python train.py --n_layer=8 --d_model=448 --experts_per_token=1 --d_expert=416 --router_score="sigmoid" --routed_scale=2.0 --balance_bias=true --lr_router=0.00114 --vocab_size=31518 --tie_embeddings="early" --optimizer="adamw" --batch_tokens=[65536, 131072, 196608] --train_tokens=577700000 --dataset="wikipedia_en"
Below are experts of layer 3 (counted from 0) of a mixture-of-experts language model. Rows are named router (the router's row for the expert), gate (a neuron's input weights, with its number), up (a neuron's input weights, with its number), down (a neuron's output weights, with its number) and show model dimensions 112-223. Each number is 200 + 20 x the weight over its row's rms, rounded and kept within 0 to 999.
After each expert's rows: "mostly gets" lists some tokens that are sent to it at least half of the time; "comes before" lists some tokens at least twice as common just after its tokens as in all text. This comes from a sample of Wikipedia text that the model never trained on. Tokens count by the router's weight.

# expert 6
router,236,190,206,208,182,194,181,222,213,222,202,207,212,231,220,207,188,170,191,182,195,239,186,220,202,212,186,139,197,205,188,214,179,201,223,163,167,203,181,201,210,215,205,195,202,170,186,149,222,182,160,188,222,216,208,210,198,184,182,196,180,223,198,200,237,210,210,200,203,199,234,211,202,222,227,172,209,192,214,183,180,189,201,188,200,205,210,232,206,156,185,236,234,185,223,174,214,178,181,197,201,184,210,147,194,214,168,192,214,182,206,233
gate3,213,191,204,189,219,201,213,194,219,230,205,140,235,199,209,195,221,194,204,222,219,180,229,193,207,209,190,206,202,229,184,209,180,201,192,208,154,190,204,202,191,201,177,193,221,229,259,209,192,216,198,157,236,174,166,231,208,193,184,171,200,216,171,205,193,196,210,190,184,176,197,181,195,226,189,207,221,213,211,228,204,188,205,194,168,189,205,225,205,173,208,175,186,246,186,193,175,186,186,195,183,252,206,172,187,216,212,207,194,184,195,198
up3,228,163,213,217,199,226,211,196,192,217,188,186,205,207,200,176,197,217,198,202,214,190,176,164,216,206,199,222,234,161,203,201,206,206,212,211,183,197,192,236,222,198,188,181,230,194,211,207,188,214,207,177,243,166,173,247,210,214,214,212,222,222,210,228,223,222,200,202,219,222,197,186,188,187,206,197,185,184,254,233,245,212,214,214,206,192,225,217,192,217,190,177,210,204,188,193,205,179,182,175,194,210,207,184,189,186,195,205,207,222,202,201
down3,200,197,185,221,199,165,216,196,179,219,152,232,184,227,173,231,178,233,153,193,189,182,185,178,200,185,191,180,183,189,191,167,207,189,238,185,198,206,166,174,209,187,200,190,211,204,195,212,200,203,209,226,222,213,179,208,206,185,227,212,205,183,219,181,237,233,198,172,186,194,222,169,180,205,187,198,215,187,194,195,211,223,208,203,185,211,146,195,188,173,201,157,193,179,175,213,179,204,229,207,193,181,201,217,214,218,207,199,203,172,187,205
gate4,203,165,195,225,204,194,219,194,225,176,181,207,209,181,155,223,204,228,195,186,173,216,203,172,189,191,200,183,182,233,242,157,196,207,168,239,200,200,190,212,176,178,197,196,185,206,221,197,199,182,177,206,203,197,205,212,234,195,213,209,200,245,187,210,187,197,199,206,241,186,193,199,205,198,222,200,197,178,205,197,173,218,208,255,174,216,196,223,199,194,196,183,202,205,192,192,191,222,195,154,240,217,205,191,190,213,174,205,208,181,183,195
up4,194,241,201,207,192,202,187,236,200,186,187,206,191,230,154,161,212,229,205,187,209,205,196,194,171,216,243,214,160,207,201,212,202,245,224,199,247,215,220,179,195,227,183,183,215,174,186,214,208,198,214,190,228,194,207,215,201,201,221,229,226,228,167,208,194,212,219,161,204,183,205,194,197,219,166,235,195,195,244,229,183,186,208,221,210,225,193,210,208,199,146,208,184,200,169,187,225,217,194,183,214,214,206,197,163,206,223,188,222,188,222,189
down4,207,168,215,222,201,204,213,172,240,191,189,201,201,202,143,228,210,172,229,197,188,214,189,198,217,198,238,202,203,197,179,229,236,201,214,207,205,201,223,212,228,207,216,195,206,196,229,226,216,182,195,201,213,188,189,155,162,170,215,170,195,202,210,202,173,218,206,191,175,205,225,155,170,172,194,197,179,201,242,170,203,213,216,193,176,193,180,225,211,206,199,210,175,206,191,188,200,196,203,242,235,232,203,170,190,192,225,207,211,167,215,222
gate5,194,192,228,216,212,181,207,225,222,202,174,205,198,173,222,235,206,194,233,217,231,215,183,175,171,191,200,205,215,181,221,226,207,223,248,213,214,196,210,201,212,162,226,210,182,184,168,197,173,164,234,188,208,166,219,192,229,216,188,204,195,210,199,218,187,215,216,212,223,158,203,183,209,202,212,181,178,227,205,221,174,184,225,211,213,237,180,202,167,206,193,198,175,208,170,229,207,220,204,162,180,214,232,221,181,196,194,211,194,213,214,181
up5,184,152,163,202,194,206,207,185,199,204,209,194,220,192,170,220,225,187,221,220,193,200,218,203,188,246,184,221,193,222,166,162,187,181,182,202,210,182,212,199,191,226,216,227,255,169,188,189,186,222,174,154,165,220,223,180,196,181,201,190,184,190,196,189,199,193,200,180,215,198,209,215,204,196,222,220,245,211,193,190,229,181,188,165,199,191,202,211,177,192,206,195,215,184,230,200,217,240,160,224,184,173,187,215,197,227,196,183,228,189,216,205
down5,183,181,207,185,206,192,195,171,220,167,197,195,198,180,212,163,211,175,199,219,204,204,170,170,196,175,205,221,203,225,199,194,178,192,192,194,187,224,192,251,204,208,181,192,213,183,185,191,200,236,195,208,158,189,172,166,170,206,172,196,212,223,191,183,194,169,226,230,180,184,202,235,176,197,225,234,164,189,203,206,193,231,201,199,218,207,195,216,206,191,217,206,237,215,204,211,182,201,196,240,218,198,215,206,221,179,207,151,253,226,221,211
mostly gets: "000", "°", "100", "50", "40", "36"
comes before: " |", ".", "%", " |\n", ";", "th"

# expert 0
router,242,201,194,215,222,173,176,205,238,169,185,182,207,210,202,221,195,166,190,192,185,211,202,178,163,153,192,216,230,219,171,187,193,194,180,179,178,176,239,177,237,208,197,204,233,199,214,177,197,204,195,211,221,195,178,203,170,176,193,194,198,201,195,225,174,174,203,222,214,199,217,218,243,236,233,196,182,192,212,166,204,187,203,208,208,205,216,192,196,199,226,219,210,216,199,180,208,219,216,220,203,163,214,170,218,195,203,158,167,201,189,255
gate3,185,202,205,200,256,201,224,229,182,196,193,202,198,184,175,204,200,188,241,231,188,198,227,192,187,209,188,194,211,218,182,215,177,183,198,211,195,189,196,188,185,210,178,199,201,210,173,196,192,200,211,223,236,180,201,174,185,211,195,191,144,230,214,198,205,218,203,228,242,217,204,240,178,199,193,239,199,188,190,204,191,199,209,224,198,196,199,180,209,217,220,221,187,203,256,197,213,178,182,203,210,170,183,200,197,201,175,211,213,191,205,191
up3,235,174,171,196,207,172,196,217,211,211,206,186,218,220,175,209,200,232,174,196,214,183,214,196,194,205,211,176,189,195,208,200,216,228,220,188,216,215,192,199,189,229,187,218,222,225,197,193,227,215,172,191,202,206,214,182,220,192,206,224,219,206,160,220,173,174,178,161,223,187,185,220,170,186,202,244,218,187,199,193,199,174,188,190,203,178,237,207,212,197,195,210,204,214,195,187,226,208,171,231,216,196,172,191,176,191,210,196,177,207,193,190
down3,213,198,197,207,188,202,174,189,190,220,196,166,164,190,177,219,223,195,156,181,219,230,186,152,188,198,216,201,193,210,211,242,230,196,177,192,224,184,197,190,203,219,196,205,216,190,194,177,219,167,223,235,214,193,194,163,169,181,213,221,205,192,172,228,174,181,216,205,219,217,187,244,221,180,208,200,181,183,179,204,194,183,185,184,195,156,231,229,178,172,194,203,188,192,196,216,223,202,186,229,256,208,198,245,218,176,213,224,203,211,176,204
gate4,188,183,189,173,164,184,180,235,205,206,209,199,213,214,231,228,192,204,188,202,196,228,190,159,194,191,212,179,198,197,198,198,180,233,193,204,219,211,212,188,214,173,250,204,187,192,231,166,195,200,196,219,196,215,217,177,201,172,191,221,141,200,197,211,209,200,219,195,211,189,181,235,222,211,208,183,158,234,202,230,194,251,172,195,183,191,167,191,212,237,198,233,217,195,222,185,187,224,182,242,197,180,179,230,200,193,195,200,223,203,195,191
up4,216,181,214,174,217,206,194,207,187,219,197,206,191,215,189,200,178,240,206,192,218,203,173,207,201,177,185,208,192,212,201,208,234,201,204,172,196,220,172,229,207,213,185,165,220,222,205,219,198,183,238,226,224,162,171,222,187,200,180,164,224,228,181,197,181,223,191,194,215,213,216,202,192,221,194,241,223,208,231,210,189,209,208,210,209,201,213,165,180,179,188,177,199,203,182,217,205,207,204,188,221,178,248,213,198,189,207,187,189,195,201,196
down4,206,231,217,215,182,236,187,225,185,197,206,169,191,238,182,217,213,232,199,208,208,176,197,156,194,209,206,208,191,213,162,224,224,203,193,175,194,226,180,203,207,207,182,187,206,188,201,216,225,191,240,205,202,206,193,221,183,147,223,172,186,184,217,214,175,215,198,210,202,178,167,205,212,185,198,221,235,201,195,213,208,197,197,224,196,232,187,233,211,196,203,186,225,208,188,211,189,207,226,204,192,180,204,223,198,216,278,192,192,188,184,190
gate5,222,199,201,207,195,185,162,230,216,195,207,221,236,176,206,197,192,202,224,253,195,174,208,182,184,187,230,219,210,198,222,251,205,196,202,196,209,194,209,203,209,195,161,182,203,192,223,215,196,203,215,176,184,171,218,198,176,233,202,191,173,223,203,190,196,204,212,208,200,191,193,220,210,219,205,225,176,190,193,197,227,193,200,205,194,215,202,214,222,188,220,234,197,215,226,183,180,209,168,181,190,182,185,240,203,200,220,186,216,229,208,208
up5,217,160,167,160,224,206,193,198,212,218,220,193,181,199,201,187,213,199,179,212,192,182,219,214,222,178,207,174,160,204,199,210,211,206,179,191,233,209,206,182,162,212,179,212,197,193,211,195,222,223,202,175,189,212,209,173,225,167,188,200,220,190,226,188,226,190,202,220,215,211,195,247,202,201,221,198,234,215,189,172,198,172,159,188,182,161,217,201,210,220,187,195,199,194,212,223,190,204,191,191,171,213,168,201,173,182,238,204,176,195,202,213
down5,215,188,201,199,189,191,174,193,204,211,202,200,243,172,226,184,203,181,207,185,175,188,231,180,196,190,159,183,184,211,165,211,205,177,203,211,196,209,226,189,207,184,220,193,186,205,232,179,211,183,219,171,161,182,194,203,222,198,190,204,187,185,179,217,172,214,215,171,223,189,205,193,184,198,151,173,207,204,198,208,191,219,197,178,196,253,203,195,197,234,182,186,211,184,172,192,214,142,208,217,224,200,197,200,217,203,186,216,223,197,206,192
mostly gets: " into", " include", " including", " took", " using", " for"
comes before: " the", " a", " his", " an", " her", " their"

# expert 13
router,222,225,195,222,212,189,178,184,198,195,200,187,198,223,200,199,179,209,207,175,237,193,243,172,178,174,188,193,194,198,205,198,183,218,199,166,193,200,200,225,228,187,201,197,202,189,149,177,186,193,190,190,206,211,239,233,196,196,206,151,185,212,220,202,184,171,216,225,199,208,162,199,209,211,212,204,168,152,213,193,181,227,192,199,184,185,239,228,194,176,167,189,217,194,188,182,157,174,212,196,211,140,207,191,206,210,201,214,226,209,205,191
gate3,251,193,167,176,176,197,225,226,209,192,205,214,185,236,197,214,185,186,219,180,221,214,211,195,189,232,208,238,200,205,172,195,176,178,181,228,195,196,231,198,164,211,198,191,214,178,193,208,176,201,167,215,201,218,205,177,239,187,215,206,184,152,186,205,212,211,196,198,208,173,220,155,189,203,224,226,190,223,222,188,201,221,203,176,213,206,197,184,208,197,201,205,204,219,188,196,203,175,199,213,194,135,198,205,198,201,197,196,208,194,186,217
up3,224,257,195,207,200,171,166,202,204,170,232,169,216,215,205,211,191,206,192,217,170,196,199,174,202,187,186,176,161,213,220,235,234,190,202,208,203,149,212,192,193,178,202,203,209,215,185,206,192,170,204,229,182,195,215,184,203,159,227,174,202,184,224,190,215,198,200,245,169,211,193,183,199,195,186,204,210,210,182,209,202,180,194,203,196,203,192,217,214,223,207,164,194,201,208,219,154,188,202,206,184,230,139,193,197,187,228,219,223,202,208,206
down3,210,240,215,212,230,177,196,142,207,221,204,230,210,232,204,198,224,203,192,190,218,217,203,175,225,195,200,190,200,219,223,199,216,222,211,190,211,177,179,182,176,210,183,195,199,167,198,190,184,194,118,210,201,209,174,206,203,218,212,198,216,237,198,162,239,183,215,234,182,228,199,179,166,208,204,202,205,186,201,184,224,218,200,171,167,168,208,185,140,223,229,187,191,194,192,230,172,228,185,183,175,192,199,230,185,174,218,175,209,183,220,207
gate4,179,200,227,201,157,209,228,204,241,172,205,226,208,224,180,215,190,224,162,190,176,196,180,220,205,192,225,202,165,200,204,185,193,196,197,173,204,195,222,196,184,191,174,173,160,230,175,200,210,197,181,189,224,197,187,238,200,224,214,226,231,172,199,159,194,162,185,182,202,178,198,214,187,188,217,205,215,246,203,179,181,190,208,233,175,201,204,201,165,163,214,206,187,219,188,205,217,253,220,180,201,202,247,187,199,239,178,171,193,195,195,211
up4,195,198,196,200,206,202,142,210,211,212,210,224,185,220,209,215,207,187,214,205,173,186,207,199,201,180,208,200,189,171,222,175,207,172,190,175,188,198,181,161,200,187,193,211,200,228,186,172,214,177,194,150,198,235,217,211,204,201,202,192,213,201,188,195,199,223,203,175,198,223,181,178,204,190,236,218,214,239,182,181,250,189,211,209,204,153,171,191,186,146,205,176,177,177,212,197,206,215,192,188,215,188,184,180,241,181,206,169,196,188,224,220
down4,222,214,192,194,216,222,175,197,186,195,157,199,212,201,157,202,187,217,203,230,185,195,180,214,206,212,200,189,225,181,206,164,220,203,196,159,197,202,184,186,196,204,246,184,201,193,204,165,176,202,152,190,204,187,196,206,207,192,217,221,176,201,176,187,203,155,207,234,215,180,181,223,190,218,235,210,181,210,219,201,220,223,221,202,188,181,203,203,195,217,182,192,179,217,200,189,213,181,206,201,229,217,189,210,169,190,192,185,184,184,149,187
gate5,195,199,201,181,189,218,184,187,225,200,196,206,202,196,178,207,193,179,203,207,182,159,184,172,172,206,159,187,189,217,200,214,201,182,171,198,192,202,200,181,182,226,181,215,226,216,193,202,180,221,173,184,177,200,214,204,206,210,224,197,221,182,181,202,191,205,191,229,196,197,193,183,207,227,200,183,196,188,178,191,211,219,212,221,202,211,202,222,147,181,183,220,219,209,211,166,210,179,139,221,208,211,205,175,158,218,192,188,175,208,210,204
up5,166,171,185,176,195,209,190,179,187,219,224,186,173,200,192,201,230,204,227,190,219,136,203,187,189,202,213,164,207,203,238,204,191,225,199,151,214,188,192,207,212,195,189,202,207,229,175,199,200,195,189,210,199,199,222,199,212,213,183,203,204,151,197,192,196,194,201,181,170,181,180,215,188,188,163,217,205,200,222,215,230,193,205,243,217,198,186,191,186,220,243,154,225,218,217,181,216,186,226,241,204,208,210,220,183,225,201,191,173,183,177,202
down5,181,189,190,203,199,228,185,238,207,190,207,153,199,208,211,175,233,183,210,195,179,214,163,185,189,220,190,228,220,208,190,198,173,229,179,184,191,209,217,191,179,175,161,168,193,188,199,201,158,216,187,205,180,203,191,208,191,189,194,178,179,178,214,230,243,154,187,201,188,171,174,185,198,228,190,208,214,194,209,211,208,173,182,203,214,217,196,206,202,208,195,181,182,196,217,185,176,217,203,160,201,194,183,179,202,188,176,189,200,174,220,218
mostly gets: " him", " them", ".\"\n\n", "\".\n\n", " children", " men"
comes before: "==", ",", " of", ".", "In", ".\n\n"

# expert 9
router,203,188,176,204,211,206,208,220,196,219,171,212,197,180,168,192,162,207,180,224,209,190,210,163,198,169,173,191,208,234,173,193,169,187,219,220,197,207,192,196,197,248,170,166,220,235,219,180,213,165,191,174,224,191,155,180,188,202,169,220,206,180,208,224,193,210,222,222,206,213,233,201,203,228,255,187,155,192,179,219,216,182,153,210,195,214,192,219,201,203,188,202,250,230,178,188,212,186,180,176,186,188,186,169,203,177,224,232,237,196,206,206
gate3,201,207,199,195,221,200,192,195,208,181,222,179,200,202,176,192,195,229,208,197,214,200,188,258,176,167,193,229,195,202,192,198,219,218,204,183,220,209,204,211,197,196,182,199,215,157,137,227,214,194,236,207,199,173,208,191,237,186,218,223,209,177,200,200,216,200,188,220,260,183,195,205,203,205,232,201,189,168,180,193,184,241,216,226,197,215,211,198,204,194,213,227,206,182,191,223,204,201,204,197,149,215,191,192,208,202,185,215,210,207,190,224
up3,228,191,215,202,211,181,181,200,175,191,203,212,180,224,184,215,198,212,197,212,230,202,191,219,211,171,191,201,195,160,194,205,197,221,191,190,224,182,198,213,181,204,184,202,196,194,204,246,216,218,201,223,228,181,223,166,216,228,187,193,227,208,222,193,209,156,178,210,213,190,198,212,179,215,219,168,204,184,211,184,209,230,190,225,205,202,191,207,208,193,207,242,198,183,216,220,190,200,210,167,179,179,176,190,200,196,185,197,198,235,192,204
down3,213,224,185,195,191,194,209,218,235,165,176,183,180,225,187,213,214,208,189,209,200,226,164,197,226,207,210,224,212,193,201,211,235,207,184,211,185,202,148,163,188,187,186,210,185,193,184,180,209,226,195,234,213,172,203,228,222,198,209,179,210,210,155,206,192,201,221,188,187,184,167,231,189,214,172,198,214,187,215,196,217,193,234,178,199,219,208,174,192,250,238,188,189,254,175,197,191,212,170,169,199,189,218,210,220,207,190,170,200,205,226,157
gate4,157,160,192,181,226,189,210,215,169,179,185,249,208,184,201,230,224,195,175,220,185,182,222,190,193,148,199,182,191,174,198,190,161,185,192,182,212,220,212,202,191,179,215,198,193,222,252,150,189,199,214,186,190,225,159,180,196,184,183,203,205,208,196,204,188,228,238,190,194,184,202,217,168,213,222,192,167,198,190,201,209,203,206,197,208,192,181,194,182,188,170,187,215,214,205,210,169,213,224,166,188,192,191,197,200,200,208,232,208,172,213,245
up4,218,192,227,208,207,203,214,232,178,220,173,214,192,212,213,180,198,170,180,207,190,202,211,228,190,207,195,231,229,191,184,169,183,197,188,223,184,158,193,188,194,167,217,183,202,189,213,200,208,224,206,209,208,187,209,207,172,171,216,206,180,188,201,226,215,226,190,197,190,269,182,206,202,203,210,199,183,203,171,245,220,177,202,225,214,224,201,178,232,236,189,220,210,179,167,241,195,192,191,175,224,198,192,215,193,194,183,207,201,225,221,184
down4,181,195,188,192,195,224,217,184,221,202,193,194,225,174,182,212,214,210,203,192,203,214,194,215,198,228,210,225,178,199,191,222,187,201,218,246,210,197,196,208,201,219,204,231,208,236,158,219,175,207,199,209,194,200,186,242,230,219,157,215,197,211,213,198,173,249,202,206,203,191,223,160,215,207,193,184,203,177,222,216,188,215,194,203,208,200,226,202,181,201,237,177,225,194,192,180,194,157,201,207,201,205,188,212,200,198,197,209,223,184,233,185
gate5,222,191,225,215,228,193,206,177,166,200,225,226,197,193,168,223,210,214,205,167,227,252,180,227,195,215,211,185,218,204,185,195,201,204,167,216,203,185,169,168,173,203,202,230,228,227,219,191,248,212,206,203,213,250,207,219,212,206,214,224,178,191,179,206,221,168,216,210,201,232,178,179,185,213,186,172,198,192,200,192,228,194,234,163,203,219,214,175,238,220,200,194,224,213,199,204,215,254,197,209,176,182,226,198,167,180,202,193,229,232,196,179
up5,234,208,185,193,201,196,160,194,194,188,212,160,184,203,198,186,196,204,153,194,218,184,200,170,212,194,174,198,211,215,169,235,195,203,183,229,200,193,185,198,189,193,170,242,222,195,189,220,190,224,192,192,228,186,222,192,190,208,180,192,185,215,149,222,194,223,203,186,197,236,188,183,209,207,170,205,231,224,238,190,204,211,197,161,189,191,191,205,175,214,220,205,200,171,196,224,222,174,187,210,204,205,203,189,188,215,199,202,192,228,236,189
down5,219,199,231,225,201,212,189,240,196,187,169,169,215,185,223,198,203,199,224,205,192,197,166,190,239,189,191,192,182,196,196,232,147,211,205,181,203,193,210,209,181,206,165,214,169,200,228,184,164,231,158,225,223,207,210,225,175,196,198,200,184,176,217,210,185,204,184,170,193,234,183,202,146,195,191,183,225,174,224,212,170,183,203,210,183,189,169,188,199,214,181,216,206,204,207,217,208,167,181,231,211,209,179,235,182,186,173,226,184,204,202,191
mostly gets: " Votes", " Apps", " Candidate", " ±%", " –;", " Notes"
comes before: "-", " ", " |", "|", " |\n", ";"

# expert 8
router,219,214,195,236,212,205,197,192,200,195,208,181,211,196,201,188,233,224,199,182,189,182,170,193,177,209,177,184,188,217,194,215,205,212,227,195,199,200,231,212,217,240,213,184,203,176,181,250,233,197,192,224,187,201,197,194,212,190,221,186,204,191,206,221,203,209,200,177,237,229,185,213,172,234,183,215,191,202,194,208,193,200,214,209,186,200,207,220,203,179,163,220,165,234,210,222,186,214,186,173,219,170,223,206,157,197,183,204,199,213,228,213
gate3,184,219,191,169,175,200,213,201,236,220,167,212,174,219,185,150,216,200,211,209,210,173,216,196,228,174,197,207,220,188,191,195,175,208,199,194,205,179,209,211,239,199,174,199,175,202,189,208,223,170,172,208,220,233,209,181,195,177,212,189,200,194,202,176,208,231,212,212,178,227,160,251,168,213,212,208,204,219,197,187,203,183,211,212,187,179,206,186,168,182,218,233,196,175,196,203,164,208,223,210,203,204,226,151,175,234,168,212,188,234,226,203
up3,208,206,204,215,194,185,204,183,223,208,149,194,202,211,199,195,183,241,185,208,201,183,193,193,202,226,201,180,202,160,184,188,244,172,203,194,174,200,200,206,173,215,210,215,188,190,200,208,234,187,195,187,215,232,219,168,177,199,220,200,221,212,201,193,200,211,207,171,207,176,192,162,186,203,201,220,183,188,234,162,249,234,209,224,219,181,148,200,202,197,221,230,224,209,184,170,193,185,218,187,205,215,224,185,187,215,223,179,186,177,225,201
down3,184,200,216,236,206,171,223,177,201,224,223,200,240,199,253,191,204,224,209,193,205,208,203,177,192,180,172,207,206,185,188,233,186,183,178,177,181,186,228,225,189,196,186,211,149,244,213,217,187,203,157,208,209,172,197,171,179,192,191,197,213,186,201,206,170,211,235,201,158,196,178,190,199,212,216,217,220,181,223,201,211,208,199,201,184,192,172,166,192,193,227,222,186,206,198,214,144,197,197,243,191,207,175,179,191,190,158,191,187,193,174,215
gate4,183,201,175,234,202,161,212,220,216,182,191,173,195,191,234,207,207,191,204,202,206,209,171,225,224,178,242,185,188,168,213,226,200,223,221,191,183,209,202,203,200,219,233,181,177,185,162,195,201,191,156,145,210,210,204,207,221,184,180,225,220,209,210,175,202,228,186,188,209,184,185,209,224,182,217,203,187,184,184,186,182,180,220,208,143,196,194,172,185,197,193,170,189,187,192,184,211,174,203,200,206,191,198,188,204,213,242,209,166,221,203,223
up4,188,194,211,191,172,206,178,200,198,200,190,205,202,186,225,202,193,178,230,210,220,194,188,210,184,181,215,175,197,175,204,222,224,206,216,230,210,182,230,225,185,189,212,188,194,201,194,208,222,203,191,192,167,177,176,179,230,201,218,226,221,197,231,211,207,223,175,184,212,155,233,199,197,209,211,177,199,155,223,239,179,204,187,190,221,191,242,216,194,211,206,206,216,212,219,181,210,201,188,221,177,172,180,197,185,186,220,220,183,197,167,205
down4,222,177,187,156,172,153,204,249,180,191,204,241,193,217,193,203,245,193,171,194,227,197,207,213,124,188,181,205,178,190,192,188,199,211,202,198,219,196,180,253,187,211,181,194,199,206,220,220,209,218,217,204,197,223,206,218,227,156,166,206,231,225,200,196,197,185,218,175,236,198,201,188,218,190,196,173,208,231,177,177,195,180,189,164,200,190,239,182,256,206,195,186,215,169,221,191,209,246,220,206,191,199,223,200,157,203,204,184,195,209,187,202
gate5,195,170,194,224,174,180,217,211,196,195,195,175,229,214,174,236,203,161,153,165,192,183,208,193,194,216,181,203,174,242,207,209,186,187,231,187,140,168,211,207,186,211,208,198,218,181,201,218,189,152,163,205,209,218,169,161,186,164,193,202,219,210,244,220,202,221,231,191,222,233,191,169,178,210,212,201,158,197,177,227,175,190,184,204,206,194,197,178,192,229,178,229,215,202,208,181,176,167,200,186,219,231,190,210,202,194,240,175,210,166,229,226
up5,180,176,206,201,195,233,208,220,205,193,209,199,176,216,201,195,185,198,145,196,191,163,188,175,204,208,180,171,163,185,204,183,229,220,198,195,174,167,226,200,186,178,187,198,216,209,218,195,207,188,187,210,229,185,171,179,220,206,213,220,193,205,212,202,224,218,208,174,183,234,222,191,198,197,175,204,178,209,178,230,189,224,214,203,156,200,193,165,195,201,215,230,234,216,208,241,158,187,194,186,204,202,166,179,178,182,181,187,180,187,196,152
down5,236,178,200,174,189,197,176,177,173,215,228,178,193,215,210,193,196,160,240,210,226,237,195,200,203,209,196,222,211,192,229,207,220,216,199,232,175,173,213,223,171,214,191,183,187,194,216,232,199,207,211,229,250,194,209,246,222,209,214,164,211,200,169,199,210,203,210,207,200,202,197,203,182,181,209,195,178,191,185,196,188,163,204,174,196,187,221,195,195,202,153,177,201,187,167,231,236,181,215,221,172,189,211,186,157,179,176,206,227,187,223,204
mostly gets: " August", " October", " November", " September", " March", " June"
comes before: " ", "201", "202", "200", "199", "198"

# expert 3
router,187,190,223,196,198,232,196,203,215,226,197,199,168,190,209,200,180,198,183,216,202,184,214,179,188,224,169,220,214,218,220,209,192,185,194,193,199,217,188,205,197,195,221,214,220,177,205,206,209,209,238,195,166,175,219,202,241,158,207,179,197,203,172,228,204,221,157,198,171,251,215,186,187,193,209,193,181,166,194,193,189,231,188,196,213,182,205,196,184,199,197,177,222,201,158,175,194,180,214,176,196,202,189,181,212,183,243,231,219,204,220,223
gate3,202,208,221,212,227,219,195,193,193,199,194,193,175,189,160,210,198,194,175,205,234,189,208,172,228,182,226,209,190,214,189,203,225,187,160,187,189,187,195,200,156,171,186,191,244,196,223,204,240,169,201,208,183,202,188,193,212,205,191,162,203,207,187,219,177,171,208,203,187,218,176,202,212,218,175,208,180,232,208,216,205,197,210,199,219,206,212,222,184,188,202,186,219,215,211,188,181,180,219,203,204,191,209,170,228,175,212,195,207,219,228,236
up3,183,217,216,181,197,206,200,175,231,206,223,198,218,209,230,233,195,203,181,209,214,189,183,195,213,189,223,196,198,148,181,197,178,225,200,197,245,190,187,200,218,177,181,239,223,193,219,209,222,211,208,191,210,184,216,208,175,169,186,226,205,200,198,195,217,191,206,209,163,198,205,194,150,170,174,177,154,209,203,168,202,214,203,202,191,167,186,188,202,158,209,198,193,192,186,175,200,214,217,201,183,201,206,164,173,220,171,185,179,245,174,198
down3,176,216,235,192,206,198,233,199,176,190,204,198,201,212,216,205,198,186,195,202,206,215,162,231,182,170,158,211,201,191,186,188,227,199,198,248,232,175,207,229,170,216,196,211,218,203,203,201,214,184,208,206,229,168,180,190,226,148,177,189,179,204,163,180,181,178,213,195,168,165,217,184,204,208,217,223,209,215,200,188,191,212,200,192,216,190,248,211,209,208,205,241,207,202,197,249,199,210,194,196,183,194,215,205,192,199,209,203,189,212,242,181
gate4,155,214,182,178,201,204,181,226,195,207,152,208,217,186,184,211,254,186,210,207,209,208,177,219,218,219,199,196,192,190,208,186,211,220,175,225,193,202,178,193,178,211,197,211,178,185,198,190,150,181,203,214,197,231,180,177,147,185,234,189,228,183,206,215,222,214,195,246,222,198,170,212,190,179,178,208,221,178,217,213,219,195,202,203,160,172,220,214,185,206,198,164,237,180,200,180,235,190,174,214,206,212,194,200,197,222,212,215,264,174,200,193
up4,235,207,219,223,172,205,227,193,190,165,222,204,187,201,247,204,169,193,179,203,201,185,195,234,173,193,194,191,204,200,206,191,202,188,196,214,131,205,218,187,193,216,204,191,243,201,194,207,216,225,203,221,195,186,218,227,214,234,189,195,193,223,190,190,242,193,199,168,208,233,205,204,185,218,201,208,231,234,193,177,208,246,204,204,185,208,205,184,213,186,183,193,202,195,199,199,183,243,235,187,232,202,203,181,187,216,182,193,159,219,174,244
down4,172,171,192,219,198,195,195,185,215,183,165,240,204,211,160,239,182,232,179,189,214,135,205,210,181,201,212,210,223,217,222,204,161,208,198,196,175,182,204,222,198,224,187,209,197,248,183,228,189,176,195,227,223,186,204,177,211,198,210,211,166,218,207,188,181,229,171,209,213,192,183,189,185,215,230,190,197,230,175,186,201,196,207,204,183,196,195,187,192,197,196,173,206,174,164,197,194,172,198,191,211,212,212,197,183,204,220,191,212,216,191,207
gate5,176,213,188,226,161,195,188,222,209,179,213,164,195,216,217,190,195,182,191,189,178,133,235,200,222,213,218,221,197,217,190,192,225,190,222,218,228,196,230,216,208,224,188,185,203,187,191,214,198,213,224,218,218,182,177,263,208,233,193,232,180,190,191,207,192,200,209,226,192,201,188,218,202,203,203,178,161,170,246,204,187,215,208,176,220,185,206,200,212,244,203,204,195,151,179,250,191,236,215,187,210,191,205,197,174,239,232,231,232,186,205,160
up5,230,181,216,217,203,216,217,223,178,218,187,204,211,179,193,214,213,191,204,195,197,195,223,221,199,217,220,182,197,196,220,209,198,184,167,200,202,210,237,209,191,203,192,193,214,157,234,189,189,216,185,201,211,188,165,162,181,209,200,207,179,194,174,195,210,209,204,200,171,179,210,193,204,183,189,172,197,213,192,262,191,189,189,204,196,210,184,193,196,214,231,160,204,207,192,179,179,176,191,208,218,228,207,233,239,209,184,216,205,235,175,232
down5,208,184,198,191,222,221,177,218,246,188,175,209,194,185,212,198,183,225,206,186,171,200,181,225,176,193,217,196,246,174,211,205,161,212,173,197,177,207,189,178,206,177,170,186,207,211,183,223,227,173,201,228,196,181,203,191,204,220,191,202,169,211,212,242,160,186,180,165,199,228,209,189,229,246,179,192,207,202,224,197,218,187,229,206,235,201,192,217,199,202,210,250,227,167,218,204,182,207,220,174,187,208,209,235,245,196,195,213,202,191,225,219
mostly gets: " round", " home", " club", " head", " Championship", " title"
comes before: ":", " of", " in", "\n", " by", " for"